From a checkpoint of a small mixture-of-experts model trained on Wikipedia.
Size: vocabulary 32000, 28M parameters.
Experts: 128 experts in each of 6 layers, 32 ReGLU neurons an expert, 8 picks a token, a softmax router.
Below are experts of layer 6 (counted from 0) of a mixture-of-experts language model. Rows are named router (the router's row for the expert), gate (a neuron's input weights, with its number), up (a neuron's input weights, with its number), down (a neuron's output weights, with its number) and show model dimensions 112-223. Each number is 500 + 25 x the weight over its row's rms, rounded and kept within 0 to 999. Numbers have three digits each.
After each expert's rows: a language model's description of what the expert responds to. This comes from a sample of Wikipedia text that the model never trained on.

# expert 55
router:500540514504531526485480470450506514497499533494473516508520504481466492455490512492482557466493509459493547521502519510449486444513501495475511512507459521457505536508493508478544524532487479472507505482511527485467493496514497481447472495511489531498490464518525505491535488548449451499508552510500495475517527535499505533509484491523
gate1:482511512510525480481466517530532470484476515526509491515460502502533489532473502488500482491500495493483504556473527521454475494469518484515479485519487514516471472498526514554540455519520502451534523489505449522500528522533538479478459491500489468489496528495472482471490472486544505482524507490517533518496535480512510506513446544513
up1:516489484464527499493529478512472534515497536502518496490544494508482490480492507484523504507514500502508499449493525454570515504507486497496568490473508480537483506523481444477524510487491470542473485481506573465516502528512492509508513499490508497488511491516534494554480553486477519496474508533519481506510468570485476496486585467440
down1:532492504519483505515480469496497519468507500499514466506517544499445529525519521505526516475482521525508516477486479476542518498507468438503505493442526490469522455482473483460457491531501481504488531450541503484510532513522487514469459515477508477501500516560519533507485476497509519571500529534514485479499466500445521480534506457472
gate2:496521471513489514503537446480502517484519509524533505505519521522522493441478499493492472498465491495535494524505535491529522504489545507538473509521513494454456457508508452494488533497419500510504515544482489544470537509485510500497488491444528478498496511525491524526470489439543490531475513489494502501482490468539517477471534496466
up2:502579524484483504510554508479510465502486493507482512494529501527478522492511482447509482522486465515503460464481490553546533543483504477524457525522523462500493512494523512506511542499517490533504510550475465504497509469490506460509479482482507465514509502486553464490479515475502500493467572490519507482487544515512522431458532516541
down2:476513479541540564483452486489555515513522504514495431496525461482521506483529481514487524492509482466492474454456505501480461481493484551454467482496464523506483540473488467460518514481464519541512508482536498521496563451520516476473523513528488514516458495550450487526474483472500519485523495490492541495515505500434521527503498500492
gate3:457461523473482529498462524521508487475508515477491469516539492468500494505502500558548502434469470511471514503503492482504443510559514483485521490478475471539479470471513542526514497490507516509537551510465474491489474532565516485482513502495446513525484523501481486500518526542506548513533547495488473463475484505468491554460457482504
up3:507471460501529530457495483489558533496530531507513509521518484454530513524483487519489530487505494495457498479482469488509469494532489517515514528512491514516475446500470494495526508469524497522505526472491503511459508505531518492498511512460480519497475508512493546533505515518464515559527523503505452452510480483476484524519451474487
down3:527490444537496479526490481548467465479488483468497481476480477469503468529492481550458538526485535496521467504491471461490497509485509517533447528510481517518437529447506511513479501502542494467517487484489495488548445515451501475501480523507521484456492488498506495511502519516475515545495470470504499460541493518513492511486486483494
gate4:472561525490495507498475496469513518492488499496510489481509466495483501488504489460462513553486480513508547510521518476501517493512499496484516515500509493501487492484528527486479523510449507538434513496562492496523475474463454486469531475500522481517542519530527492506559512494492471513496509497506530467511455538507530449475475533519
up4:475528452503473473527502510506487498471483501520455474475461484481523456516523480530513521501492533508505468467512514485504484491484491560514491469506509548524508471482516475552498527472527542511545513509537517510493490508491516502533496505478520519515466501482497484480474491494488527517472516463498476475541520461472461486515518484495
down4:490487520473520469494532529445511502454532556506507508509505508505454490516494498502495510470497509488509508449488471538478450494544489497495489523510484494454513524496529520518496494511518521505527524502485515527463481492471485486494451514526531507481464510506489513534552487465458503518489498511460456485521482553518444529539504464462
Description: Capitalized name starters. Capitalized first words of proper names and award categories, such as Best, Prime, United, Supreme, North, often in award nomination lists.

# expert 43
router:517549503463528540460522488492473502501504519483489548542495520465460492448485497492476504490514513451493483539487496482495484467497492472509510470486456529429521544520496523502501547510513483467505480499490541483478487505500494467484461469516455485492473473474519512511512481528493482483531495474488514510487533458492489530555497483511
gate1:489514529537512497487495506501510492506498525491511491530539479503506522472471498456483510502459508490526483503497459505513489489468485502499486529543563548483531476472516495451496525494498476504524459500487475534476517488516477512527516469521521474512483524550523515495471505485487443533494458538470536543545481511529517510486495461512
up1:488476480512490468498489505440492533487507438476505529483447483503514467477529463511506478504476450486491466475478506502502517520518497501511487519449498479529521512501484439519486493490506518528489528451517494476496545482499526503499512512462514542427456520491503538534547497537517541503483518485525470490500523497514446468500480538483
down1:512524540484523469522519549529537502528488511484489521517496472507485506526533502500487493531500463509483476464499557499478504526533487507453479475484494434535475506556460501512541497505480486523519487477493491500487485507517505482472468473487462562477462513483526513488481501479459503481498517505482543425474507492466442518475518491528
gate2:470516527496526511504537506488491502497513518495485515537484503516519501449499506484527564519518512513557502524492491483480460488459506483536470532506504516465499510495479495484508527486514517501485539499536538530440516499475496482558505479493525505468433464501555488499486490508510500454447433483444500512504535467508484482484447493475
up2:485466448484456501518491498507491488522466492506524472507537482512501482545490496501488473507474478519455496486493514530486550493525521538452543484463467486544515509520509505511487492533483489513477479546471474514566469504473488496468465535513478488509502539490430509508534543509502503506521546528546520495518460565476481500526557476507
down2:493478500487519560501474512495520528482506464516490470511503526489488502521465540518498488492524492492472520463496552528536526546539491507455509484464545481485554496507499541512495450548521507459448531459506460464480482512548470532491519501511502452487521511485514498483499501508494506502497528535512518483506511479487488520498517484474
gate3:518519514519505552515491475506487464523519502471517507525484503472517514503518504536481526520510438498520525516484499481530443485506548517438480468465484515543458516532490486503490515484492494497509506501521532531488502494470505523556522499466535444499507495453500478495483506506499554524474523492474490453471531484492449531504480487516
up3:528527505479501469492507510481512460507500508469519518478440508519493500532471481497486486522504512511512520528499507489525470536516478549498493482448489531515507501563521502525462513511513501532486517491535531508504478514493479506521518433472492433509541495467526499497479533483503507490501509535523472446458494494474469515506476488483
down3:528521476457542501509515504541490486503537475496547525492499507486504500479480477476460506581491473444474467511503507510498496530456492435554505522514511496467528458526476509526494508452518485537472516480501552490479470516494539497501524492452495475518474506524517493542488519498512473499445514525478508483474478527493541487507507524504
gate4:480447512506478453530527525480510496515480479495488547466504482498488485508494461501520516528481507500490508510513483473511488436492461498496514496494486535502513480433529498483478501506514457525512532470495517506502506505532499488466503511490561446505513503523543522517531515520523493507514493537484476488502475476510464503492523536511
up4:512502466529479513517508482482449475520553494518554510495507487486506476483484522485470480507506513511475485546484491496511492485465496551489516502476506508483513491544487471543484500519512462508515482476470613500499507496506507497465520491501494479482548491527501512499505511494554500538472475465488480504508446473508519510480562503483
down4:469509503442505527506518479504504527520497481507496528477485526523498521462485523495512503470489469485470483499491513473492514474505476516517474450541468489515490490529541528540519527504544483446531509495493502484549512469551530511478547444454472467565488513504515476496493480494533510460565534510484504500508489451493566495514462515464
Description: Media work nouns. Nouns and pronouns naming creative works in articles about albums, films, and songs, like single, film, album, it, plus quote marks.

# expert 32
router:501484497479503523476494473493497508538544524488453503515529517471472512447475468505491571488499552458485450539510524506473515504461473490507515511499464530421482561519495491455496529506482499496505481495485516478512482508512444489499480516530487533511493480472508521513481487576488454493527507519505533505483484525514508527583527498501
gate0:482471524520482481469483531418464495499556521486466493471520484493500500480472501455524518485505532484524505484492506485489474469529515509478469468494494469524488531571482525435500500495495508519503531473522520495509522506548504504513546471554491540442505501499506517495535485527480505496501527530490517498511487529478453517531488498506
up0:470496497522482488500499499449461481505558497469449508471507497520503505458482469465553491508503526480515491489466494509489471489540508512491496491478510487535477539534507542425505496515512505556499529475501519514515496508519508518514528476558501540459502517531514511492528512514476493526500508520501545496514497527472481509534502503511
down0:528498509500506488454516523437531463522483490482506490516491479495496476536490520514500472510475489495479496489464556493521520478525516558463502451526565498533488482499533489476520491490488487483485550443493504553502565481462493490502542535488491490514504518526512494521521505442502524551494501530533476504502471517529527472510477507492
gate1:510484542470465493496532500504494471490501513488487507528498457557470508496419475544528527477507479527524492465468494460506525500513481516544515475536485491478497499487474523541548517466549501518532492456483446511505478517473482494555493524488488491478495526549512517492455512474506447514520501544538498477497476461520528492484505531530
up1:487480511477504461486513452517526518493522567510509512540531484544500488508502464566492469465473525552514492491467492473515483451529478516498490494535469497490515488475518515480516484501547503470536507480465503497474503528464494481500496519500504517499521510497519505492517469469500498499503494498514497494458491474520505508495484500515
down1:506520489521535486473529464524493529461459517550457499510532516508490515490508517529483475539548477506516498447507507551531483507490518553490515502475495507476486455535501515535511495488503524460541466517502501461446459505464544484502484460501496467509483558536481490525524519484554475503467485483494492504475487455501512483466491533479
gate2:524515453501524474470538479508482498499475533521474554490513527515462506485500524466487514548505487523499492525496467496504461524456508528532508482537513551507481489507514515495536518462510515530518534528513529527507469554508499498477525483508488471503473533518531520512488522456505544489454491514543497483533480468476505463481514513511
up2:438487510507528481521475523489511522549514541529476489529489455497516438477490488523520496486482483511523537487474499497510520504494508549525524520457475539522524482464469486524468464493491489507514526505511511489515497486467537518515493527518514524538477458486519494504483505485491493481522456548494521466477529525445488491487503471492
down2:512535510496511518520512495476509458496490465512451448488511551523502471514462473492503535522495513499525507490509535462518489518540493548499548565491496465514492528481504505473531509539506513519499473497543522467483502441491502464539522526507464492535475499518525461502429502507517476512492548522490534426515478533521478470507483503503
gate3:482506554501491510541467527488477556500505491492498516501529460506479527505460470487494514489494466458492506504475528506482488494498492519541464490492541511517519516497487502486485529499515527508453500488469473525466514509485531479516506488496462495520483493481479531531491495493453534484514517511543543453494484510490455492560501516488
up3:460468460498514498528532490487482520525479495449548517477498493497526515541447487511471520524493503482524501498451478496507511482491507502509461485554504503513525506474511496500496507460473525552532510517532527506467505487453465487482453500524456498495501470509509493525528479494483559463527504548485492480499478510493488460517547520460
down3:545478504481513465504495494472483526492518483495517479489479522519497491466446516476502518503499563524477454510461504516497516528461496484520496475485498503491487450503493508537522525491548511579492502472485496468439527470518482519487539517467506472487492520543497487479502498515583542513501511475514417540484507499539477480496513483493
Description: Table rules and topic nouns. Markdown table separator rows under header lines, plus topical nouns like population, history, Catholic, and section-heading words such as background.

# expert 47
router:495467504472507529476485478483515507525528508475485484507512539477473484469479537505489489421510541475475528526526532481487514504503484529528495520500463527445516568486511505465468519513501519484505488546513513464513508464503486480487496507534468500473482489516501484491492495603475452493498532484503488502477523485465490509551488490480
gate0:470478506472498530505519520489532473482483510496525482459556483528486488513460484482490510448473489486478503490469509495501492488488518545527489453490502510503482482498473481483509515505471485494560520546504499535492492498498485490504467517522481442535516461501521523527507518512540455468525495489501528537462507462518495487489468537516
up0:532505496472470494521510492547477519503477476488519503498475505517538458529509501540492528505551499507470502509490485492492506491479515463472527464541510493512499485490509474490489479475526501486459481494500534513555524531534499525484511460462480527465497531498528518471504483467534507513446541518550429506463463525528524498537488467501
down0:486494517531514499530504498491487481531529530511461507503488505524509536493531490499528501504502492531504521471501535503491480484524505499435534507483494488497485482498484535544522529499509533494521471518529488499532471517499541476453498524496505440553490509507545519486523469500518514519503506523489538526433495478519501474524514458479
gate1:570548471507486460508516501487499545471472538492522476457512496467531500486516476484494519496477450547512477500464491479476502527515457527526515473535503520505526528529544526471518460423445517515483537509505491485460496485438526510508479514500510518502473490496467511534481540503521535523488535519520496478513495470505480476518502499534
up1:507447482488460523469501512485506527508489478534501483508448493493510515488493511510489504534520482512544472518498505520511502527483532494481498469465482499496509540512563498507526497497496500560583454478499509517497495516494512459464543535531536524487532496523500492505490496499455522557480513479479492538530491518459489512497532501486
down1:543496493482525494467552481510486501501491434505462499499518513522543504502511504485521510519501476525532496501519492547467516485454517456504507493497512490496510467519488455459543529537474539504474500512486493479497479539486531514512523505469525511527508497535506506502485529478506503435493471485514485517559518504484447478487516454496
gate2:444505506476470504523499442486502486498516484474510495459487522482512528491491535461467469498484537500503512526473530534506531493480529517550492533490467572500513486492519502481527517520511497549458472548494454486518460482504485517472517510510510498498501561528533481460482497545466471551536508526491483503463505531503481489501489469501
up2:461526507468525537478464519464506488490456513491507566450501523539507491525499531496489468514484521484465487518515489518456482528501516494519503470480543557527480459566548499529532492491508482471491510500492486483484439481530533480449490500464515464542544539558520447519484449473534470494488547511474504555492525530492497505487505514486
down2:511520507504508502514499517470480482434519506510490477475462488517465477508519494470491525463485519491516480508495472492491523535484484482502522435491501505463443516498469502480514527530531501478487517520504481515510481493526493513533495473441477475562500484466463453504493527541500514501532536483488446512492483485499526529513504494497
gate3:497514553455497471484528536463507502514518508477492482476472503515465538470500505494508498495499514543464490496488502483484560533494481534454478492503509500481545480497495507510458482497505494565512521493503512522522530444446470477522503527525493493503509471484489512502511516481461530481441504534506496469484543532511482517514513497492
up3:570498549511503513501502515544472486498508506500561557479530500467500480457528551496493540466506492536500523483530512481466465486491503496514492510524475517517508492467487504521500477509490517441501525516483471499544478482530507461454563429494522506493480523501482455529495514505538483488513540483470524493528488519483499520504455514548
down3:513509473502504515465506525521477500524479460523471438502461473495514507420490512466497457492494513505495511477496516517496491515512498508513550477489524487502491505557479482509508479471530484511525477485525503483504486491529497536544521567515486480490457474500499475505492497481514493497511480529503536497515513528506522505510491506533
Description: Infobox field labels. Field names at the start of infobox or list lines after a dash, such as CAS Number, Country, Genus, Species, Location and Coordinates.

# expert 50
router:530513501453506518463526501480492502501510527501463491502526535491470503439471531511473540475497521469488520522499502535489519499539445506472549510465513493481516540504507533520520523506490457507495501507525552453494504505545503456447480490507441541498502465551524492534499527520477465461492524512537489499486500518455514555494515482493
gate1:502499505481489449506503521543523476493484493511484505482498490516503490463465524508474485466460498523485505474533527498560511497499491485489507514536479496478528518471459491527521505509476485507471479503492521478518520519509512482497524446489513497501512503496526497486522484488500485490466445521491502537545534474472534494505502501525
up1:509508506472526448499514527546527470464461507501486495478521482536512497453484502502491480450472494524502524484512519514578512493490481469486498521522468524472522519477471506519534511504477494506481495486488548470518517523494514487498507449497506496486491513498541499498506508474475490502467463512497484535542539465467549496516481522524
down1:515482499486491466483467516530535500501503444488496487457465522489481481480529544534483471474524546510551497501502514482523501450484512472451455470522501439536498526473515490482560536528487502493489495482526463494486517531513482473494483516510489555522515503513481485469536496495485459470443484521515486477559480529438499468468503500468
gate2:493506505525487488491472487440491551514488436474501507516521489506534494529488485472510494529514475499484522478517505477468474491482509530511490504538511510528513556516484541509533520513557511491476558510535528492488494494492473498524505499498463502493448479510524523505510486534496438454504499488483523491522477494491515503489458546481
up2:531490482497520525471485494464528536528473488502510451523464466525508512473474536464498518530518480479484499494496491485442500485495509473480505507464481510495507477549503489492511512510521535507455507521509542471519486537491472465528502540489456524476462495514485540490535491519521504483503513489445527480552474472487546473519464536474
down2:487491450516482535507487506519507513503473522499529508527499505478497515490513479513511503506471495508496516477504514490535499506509488508522542548495510576491481530491539466490490503530518521481465469534474526499548535475482512519474493514488494526514531513514489448489520481543515536449524468527543491442484505518446539504501473533534
gate3:483524532462543496499517487490456482503477503502535476514540520468457515443485424520513501500499458506551516502468517523539494542486448506464506444494527464540480457520475499522522480441497536539513506497502475517541505535513478484487433502545510500536477479464506470497478518547503481508474473497480505506473510480476537537499527490481
up3:491489525463513549494531502521424494499468553483501464543511499472486519439499449527521508496477486519533457518490535506530508508491483498507481501485505485546463488524474501525558501491507521523510519519523558486483482488502493504491452520508533520519488510431506441496465525536537509513468505476478494495479473483469521532538534525495
down3:459483511531478542509472481485506525495545493475506497497519485457504517496500454525488474472495452511478522488493475521510495514503512541479473510472510489477468497532509570468513490496488457514468527499485476471474495535444508500506478510443520512473507457501540537494456476531509509528508485523494517484498526512534512495522484461472
gate4:491471525488493502478492494507534484479489504530487499527457479480487530469513510521538484483481517462459478522505469553493488538497510501502512482482463490526496530509459487462535504465490513554490477518466499484567508510510544497545464527471548530531504492494499475497490525526496532535453507516476501513485519505480519529541512520506
up4:486449466490477451478501513539506503505494497506512504506485512494462486477569536507512513479461483448517461495544503517514501522513552521493547451466507510540486505531485483463523484517489522502498463503502515504547518487502496475472476491470538468511497482512434471512514525503538484500457483565499486468482529492501502517493482512487
down4:480500533481472485455519462494509513513483504524464519491516491552463521520446489490489476489501530477521502517516533512521491476499514529486488495467508506512494536479517473520489524552489458528511536507495497529505491486503479520510525541547509509480525513518489489513515432514475551530494469517522452496522527532477510515512495487487
Description: Noun-phrase openers. Words opening a noun phrase after the/of/and: numbers, U of U.S., Air, New, National, and -ty endings in Thirty, Ninety.

# expert 62
router:518511487475500543456496476490478498519535507496494544520488490499487503495463479492455503481486502469487481504511518489515529483513487477502531522464461505457507540505484484539487541511498475495538489512514534485491435465525489478479515476568526512489479491523514526510515508513476487528506532497526492481516480445491484539507544463523
gate0:521472502471447524477505516521491516517511465479485471480492498522539502463536509495503482510524475498485525517524530513490505489515506526484495496464533503510519472555523473503470513493519564526525488496493517489485520449484482533523527457492497499491474480527498516499443493526530476475484509517538506455511497492479503496477501569452
up0:452489500562495519483510479515502515520507518551476515494471485473470500471452481505487480483478515493483511522474506507541541490483522547505513510514453526483500495480461535493531484474462468522501460536519507476540478526514531494464478534508529484498527497497488471505546498488512497514503469537467483524538488495551483531511515459507
down0:527524527466500500468511490517501507496511495493507543504531498481444516543508441499451490504499513539482500457566482488462508508498461480504464471489491513484524512529502535479450450502492494512529503500521524491496514470525473509520471518479508527544456524485523452500469499523498516472483444491509495509472523507467537486513498487486
gate1:485485500540470496548494438495497495515463479473527473497465461536547511510488496525465454514542491512518481514500518493516513513450494479542499489519499468505482535495524477458483498511571535513501551473486494469513483483479486467506482548498478490464491498492551519462502531517504491492488516474539457478509492514516525524484468509499
up1:478479539471518490500509507525496502526500484497495504545518507550506466526470459460442535520513486477495493539485488546523495495475481549514494477504470476540515529495503525506468488505529521464462486512482488530513485448489456484488484522521524515548504466458505540479516484506508491527487494476507487518470485522521452467493583483460
down1:519504473516496501544463498444521548503495504473501542458492492463486497489507521539516481523511493486520500481516493456509497524509492470528529517461513538427494522497433457487477468507512519556523517546490494468486517527501536510474477497467512498518515493532463510511506495528501489507515510494459485487512500498550540451484478488510
gate2:490480507502534495470474486499473480508539512474486487510498480478508487498474528513516467435521513510463520501538512509544513506516511518547473491489498509494524521486486493509506535479546493498487462513510476503543541576466499529527520538525503489500475510463432484480498505502521482523525544517447523562440480463481516400525507493480
up2:501546480521463502540512526507507484546502466516522524462522524500537535505531497474520510471485514513506452512513488497498469524470470477445525556483513520517439519550518481502466494422457494482491548491522519506503468471517477475422473504495485497494492524530563492504506498479466511509531476505514499482499510501539537520483515503516
down2:503566496487496468535546517490506473493479496514556469470505524534492483500522501503564475509486491518522476456423527468484501476524444551540510507465492515470509502491474546487493508493560522538498515518506491511494491506487461489480480520473476542508509449489503535499486470487508457483485525557489488509531485523501504510504560491472
gate3:530493468540512521468490508474498506453520459464526509504510495483510531507548525477524488542514498514542466510481475499493463529508489482535468518433495535476490492453542474485515502480493479554489551493521497508519532526511532485507490483496495514501524496524535538480433471497507537473492489497518493516468501509502491525515510502509
up3:497481514471538476474506507545502453573514540467514511461521507492506514504485538536520509508498522467515506500497556501537524486516491534516495518518565463496514460528454488475468522533481529482481525509533533522495492503508485480497475527532514493561476503480482471479450505481470468490507484511523548525483469513489489482515540504549
down3:511515491525513530488451525483475488480462474508497489501532478503490503498529488521507508538538516477547461497493500520463497535456547456494505475510532488519509510513505519510463504514476535515497468505487503498509546497487470460519549494528479488453493507504497467477531513550489547457481518508469519477517498460522509511516489502550
Description: Sentence ends and clause links. Sentence-final periods, often after a number or closing bracket, and clause connectors like but, while, because, however.

# expert 36
router:467512472480497515490500501475482509514512505453478507527506502501519503501467530523497562496487486500488516527499529485472502477496511496518538496470495489497519539489494508555512496522513450488508480509529537479474499485525508461478467466588473531482495462524526491491543486515487499464508506506513480456524523528499494517532552491530
gate0:495525477470516524520481532548480519464444493466511524481512517497518512521503481502553530528522494497483467503502469479502489547491504473516485488510504490533476480501511458496467510454486484499508494491484475539495488503496495484494486499486486507490499492416562460450473487468526520540546519480517537468501524491487535509545455481504
up0:508473488494471488518473568493501505502516483536524516524475534524515500523491548514466492504501489480531540496491499470497502501527481470483462501452535474553513541477504498536490497521482493492477493469465512541489512476542507478456480472483524480491478469501480502484507492473499494491511477507490464530442525448517531519515466529491
down0:498507482495541516482529519519485475459500512505498522490485495525528461463499489519481538540523519483535503476524498488525503491483467515514503460507452478574477422545490511515501484479514482493521453470508534482537520520512515445557514515538456495501521509542484515465521483442527475493518466532527472500512514483497460514563491489526
gate1:527494520525489496532509528549504481484485445504471492472485472502494512507486488504521539506528500489510561535459496500456486539505513479461531475494528491502469503503522532506487530532491511446510531499499515483519467486519511493468530488456503539505556493495503494515553528491484528496481502492513481538539454543485473523466495507520
up1:542501546525501508538501525546474464453487458497506494461501449519485538476488481493532543512520491500516557526455484498475489522502490473486514470516508501486456495496522526512484540528486503479492542490503521485499476511507489500458539488441488535512567507518490484518559502476494517509515504490491484523530480542504462544473502565526
down1:485495480498476506478542485503489425482476537444485463469472516511482509450555482504512515524512475509507540519508539520467483468466482510526523510448521501507499500496557535516482517515476533493515482483547534502487517498514487480482444501500477460455500537492538517476479467506490522488489548451552488498511503480516521481512522515479
gate2:500536509466479489509459533500541488504497497473494504485494500500509489512500491492536481470463503517515516539454524471482540502427468516475467500500514543500488522520466466492509513477479526532488478456496542482486511477498520467492495526495501535466466492502491525507492524509479518514508548474527486481546498549482534512455498496507
up2:518505549464488520505515493512477425528534518507494482493506496501507494493528493489494483478500479521533511505431514500514565493483485473485443530510551531508490523504444442475511501497458517538532484503495563472487494486506494482539520479480516520513459485491499508532474500492497500513512552486500479509500502555520514547477505484495
down2:546505474469465523524533475517483469462501477469545494532523546489480487504500524508500490500441525513499523513495530492546508503499500487510507562502516518500500474497465531478507504519487513454480525478463549503463517489523520470474485453504503523507535501512458505487532515468482498511515566513482451461526521491500489528503494482482
gate3:490522495493534515548512544525469461502472471457518470545559483502480491502532528499555538479449440524519491530486495487505512517516506426497465511488509523514516507458509527487491491477486534501536520488512495483489508492503471509511447457494542509469452503495479482538508473520488437444527528501508468444510539487507501471500493513503
up3:466514503543538522490531485484457485507473481479509452530447442543534505493519486498552496498527514514495494501504474465529526536517555519510508503466526493497470493510492474509513539520547507475482509481553495536502490498491472544523468545524493494492497531525540442496488494493501479482521536478462492515536512475536509488472525517504
down3:500532509510532557503529484473475538443467538519501493485470464497530512542491504464477462484491507439505557515489495519499471495539478526552555477545522497473492499499512548469496520525468479519511512488468509503510530528475478459493465515496493526508446504508493508470482491519493523499477485524477492498485541506485541556511531519472
Description: Hyphens, quotes, prefixes. Hyphens, slashes, opening quotes and word-initial prefixes such as un, non, De, Mc, as in and/or, post-SSRI, mis-chievous.

# expert 18
router:486512469473502518463493504465488512516490506496473480484476484477478514519481492490494516471487540450494534493541515509512508489470523525523488518499462531474528513502498514549517521524528511486486496485522570495483472499484488494513477526563475531535464458522512491537531487575460495467532495452495518499533537522524485540520498485477
gate1:525472491496486520491534492468504533519452516511475476439473505519542507512527492501487479461498489521485498468543534510464483504492524513513459454518547468519481502487512501475456519524530480530498533484521505555503467488487499494509470502487468496473525481505525528560521498496459520539517503498547482502481477489519471540487512530510
up1:509485488513474502467532550463463540511505502530490473477507504503525508484521493485524492439475506533456473458510558470471510485515515510482528470477495472525514488512441462441478512480503490539487551512534493496491510500479495478569483475489509495516501477501480531559544481488504501522542541472533554489489484493552476533492487488494
down1:480526491493496534530490523496520492512472483549485519487505508489544478459485526474527531466524484520459496474499526450482504469496505492510466512491515511533491519555427480474518473490532480494528524492453492525497508501479487490581480467481490507512497499475482497520478512499480542527530511518508479540452565508506448517484500490455
gate2:482560470510505530478543450477517523478489494479473521504461488481484556480510496473550488490519446492500542517529484508485504480499497495522486484482498541451499489507512524474509555459467521525497456502519483529487522536520471524511513496458491485484512470494512518499517500473494518522533496474516555457485506508467515505483477571498
up2:508483464512507519494524456483504521527511488484486495482481519495440561496487513535546496506516479495485515502537533494448476483513500476492512426536516481471493513499512495530521488474533506514505491537509490533479501550487522533513518429483430493461497503511542530485521503520500512454512508497475521490521538509500467496488501520480
down2:491528505486446525501529485478508473490514498549456509510455467513470519547457472479525507500526494497537475515502472490517472488456533507501489486495532544501489530495515495449458531518491487523470502518532478518510509464556523525499484494535497483481481505460505515457492497513511497479479541516480506522501506519540502504527482558497
gate3:498537507478509507489530549521482496485526487500445508486506498493521481504485486496514498490501600498484527501487507531526510504520501521531475530513475496472512506488476553508500496493483544531476465491487514490518499517442506487503445494516486527502491522509475491501444502505490484510530498491508484496486534478485481505504491494515
up3:480525509470519510490517565491505509459490509494505494439495505502486502449499456488509460529495589507463476526510522494515476460511486508546510499534446519461503497515500525512530485480480495495497479466500534496498503514436492510525430530511496524505494538518480523479476510506500486506528475555509490463472498535472500494482463494534
down3:522516522497482505544469481538508487459484513468501484494516544500478538503512491461480486525486483500501443518493457465495505488484501508522496484478499467522466493579517487508503477477478500475530510511516462436494492485472498458493559468500518498505496508541561498523482502470495534527469507487470539483521476499508479525502530532529
gate4:526489464539482476517517508520520499522489522511539502503486511466470525510531496522547526484486513517498507528485494530555515461492481502515524493480487478526476525487528470496456482487491520496494511503521518503501466477496483498498563477498503471501505473514576496467456550503495512469517516484501464505518514482516506423480483462467
up4:435520524499484515524529513482492465476513451544452518499527477563542500525509494527439525512480495478493479479519518482496497505488506491495479478502470485501525491485465551511494539507524484512516507491542466520485509487492493496485484458527497518439512553510470494527477471502493497480498499496544462522513504485477518462531494533529
down4:490497475488483547536471491466549501513518518459539476484481542493477459492511496495505488556499513469514511519501509518459508486545507520441508496497499515500486489532551492466500512543519510534489487505543517523545488470513515437501476460480522520462523527485486480496499509494489455514519450485507513506537487456502495507523447560561
Description: Name starts, apostrophes. Apostrophes in contractions and possessives (Don't, Workers') and opening syllables of names and titles, such as San, Co, Chi, Pre.

# expert 7
router:515523496498494522488497492449508493529499531470510496517506507499457509521488485502474523462487517474550511493530541510539517511503530484483514453506474499492533502511486541521489500514490524510509491502491478475470485509502486492474452502542477551508492444493542459493533498526480482482506520481474487478543538476457517548524503451520
gate0:524506526489473500527521486504499536503498489484475465496521476522514473497538483501463514515527538476493478535535516484541492512533532471530515491494481477498445511543497518487478485517503516477423530493459465510458502504492498470510504461518511467529486521470524483551446500487493465537455487487519523476524492528499452499491502537508
up0:532456505504494463478508450476529503511486545483493471519471575473531514572458476469501497485544515486528531496481534500552478513502483494508516497488497502461469500518488527469516483514522502448496475517505456491507538499485490506481492476557506515499492488493535459496491492467504503540547469515517517483454475533519501491474512499507
down0:563494469525504483550492504484481493501465505492534497515528547511486517501499481488482512489485483469497501526511495507510524516540470501499466502535532540449525427479482487488542491532508521494470508494530494468527510498497527524505473495505466504491566527507476532516521505410513518503512517567455507516480532502516491455499453480490
gate1:480482514547510507510487510508533454529512495502528498465485459535474477451556514543511510511476522499467510514493475484571507466504466515444527500535476521523512488540520483525439503489486515549464440490494500465526488507512478527486483538468476526540507508550497493486514516471516513543483485477515513496515494467475557513518499486511
up1:458491481467474495507449506596532527479506530461521528504488496533468498492530512544464496505504464499522458524505534475470507481530504499502481483466486494476498501512505523522521531487521476507482485493524514486467504485533515555504482514498498522508495511560505522497511528498484478464471555492490539503528466512517488497452548495541
down1:520469510504487520520502468466524472549478563553502493451476496527511527479471477532552492513554523496492497480496501484483488478482531519536479495493498471464446496477506484506514510508501502487473503474515555465510515474547494457486511480514458536528545493529486506466512523472526474468478478557506500489537455447494533527471522487473
gate2:521468546534489424494545458440469515497514459487510511482497554550483514498497494517500515486515535533494493496503542502495534454495516470502470473541496525553488483481511499457469499474513504469484502463522486531538535510539484520531493484521473464521492522503540550480540487498511527507470528500503448482531451487490505461503476511495
up2:479479516490483490478534563495479496489496563525495489543500520530509489494488498497495475487491477503525458494521491511468511520557532496504470528505556514498499477521511499486540511473467493476490493528493481511511490458514528537538476507530489481535518509496501502482454515465495466481457560473487457469451481466522487559518470524498
down2:486516495512492467509529511514463482469450504502519492474543498507517494501478511523471533490502555509498496525482476529468501498473525473521487524530452527486530489538518508479514475503485518461466523497518437470518494469528527485491504517528510473470522527484492496477536512503529511522534531497522489487487529473491530505502498529528
gate3:499535443499522482513439493516513466442486455471510499524553470530540498471526484484486569513492511518465523498502482505542478527494492495474501492484469477482511525519465483499500537472489505470535506521538526481546477485463490491511471538471497549493515469455520542525501472509482471507511480492493547503546492517476509488456494501523
up3:510511530512495477501476478490502450483515511465521489529503513532491516485522460464504511512546534527469533473519513484500506523525450476519467509478505520467538482501523487520505535486503500501538483537529500446553526431483524473544489537479472560441522489446515541479471475471498480484507460484503479505533492493482466485474507514500
down3:496483494490479493494472521494491554501498480499500546500459534501545521493487469470515527551552486478525500532428474479488557467513498495521496471469520522520477518463474511487515499511467491479495480477495482490488496526506551458516463515528511509513478427495475520484489477528501485497491517521488492469493504498497476487473532505499
Description: Surname syllable pieces. Middle syllables of foreign or unusual proper names, often inside tables of people or places, such as Brod-er-ick, Cor-elli, Bros-nan.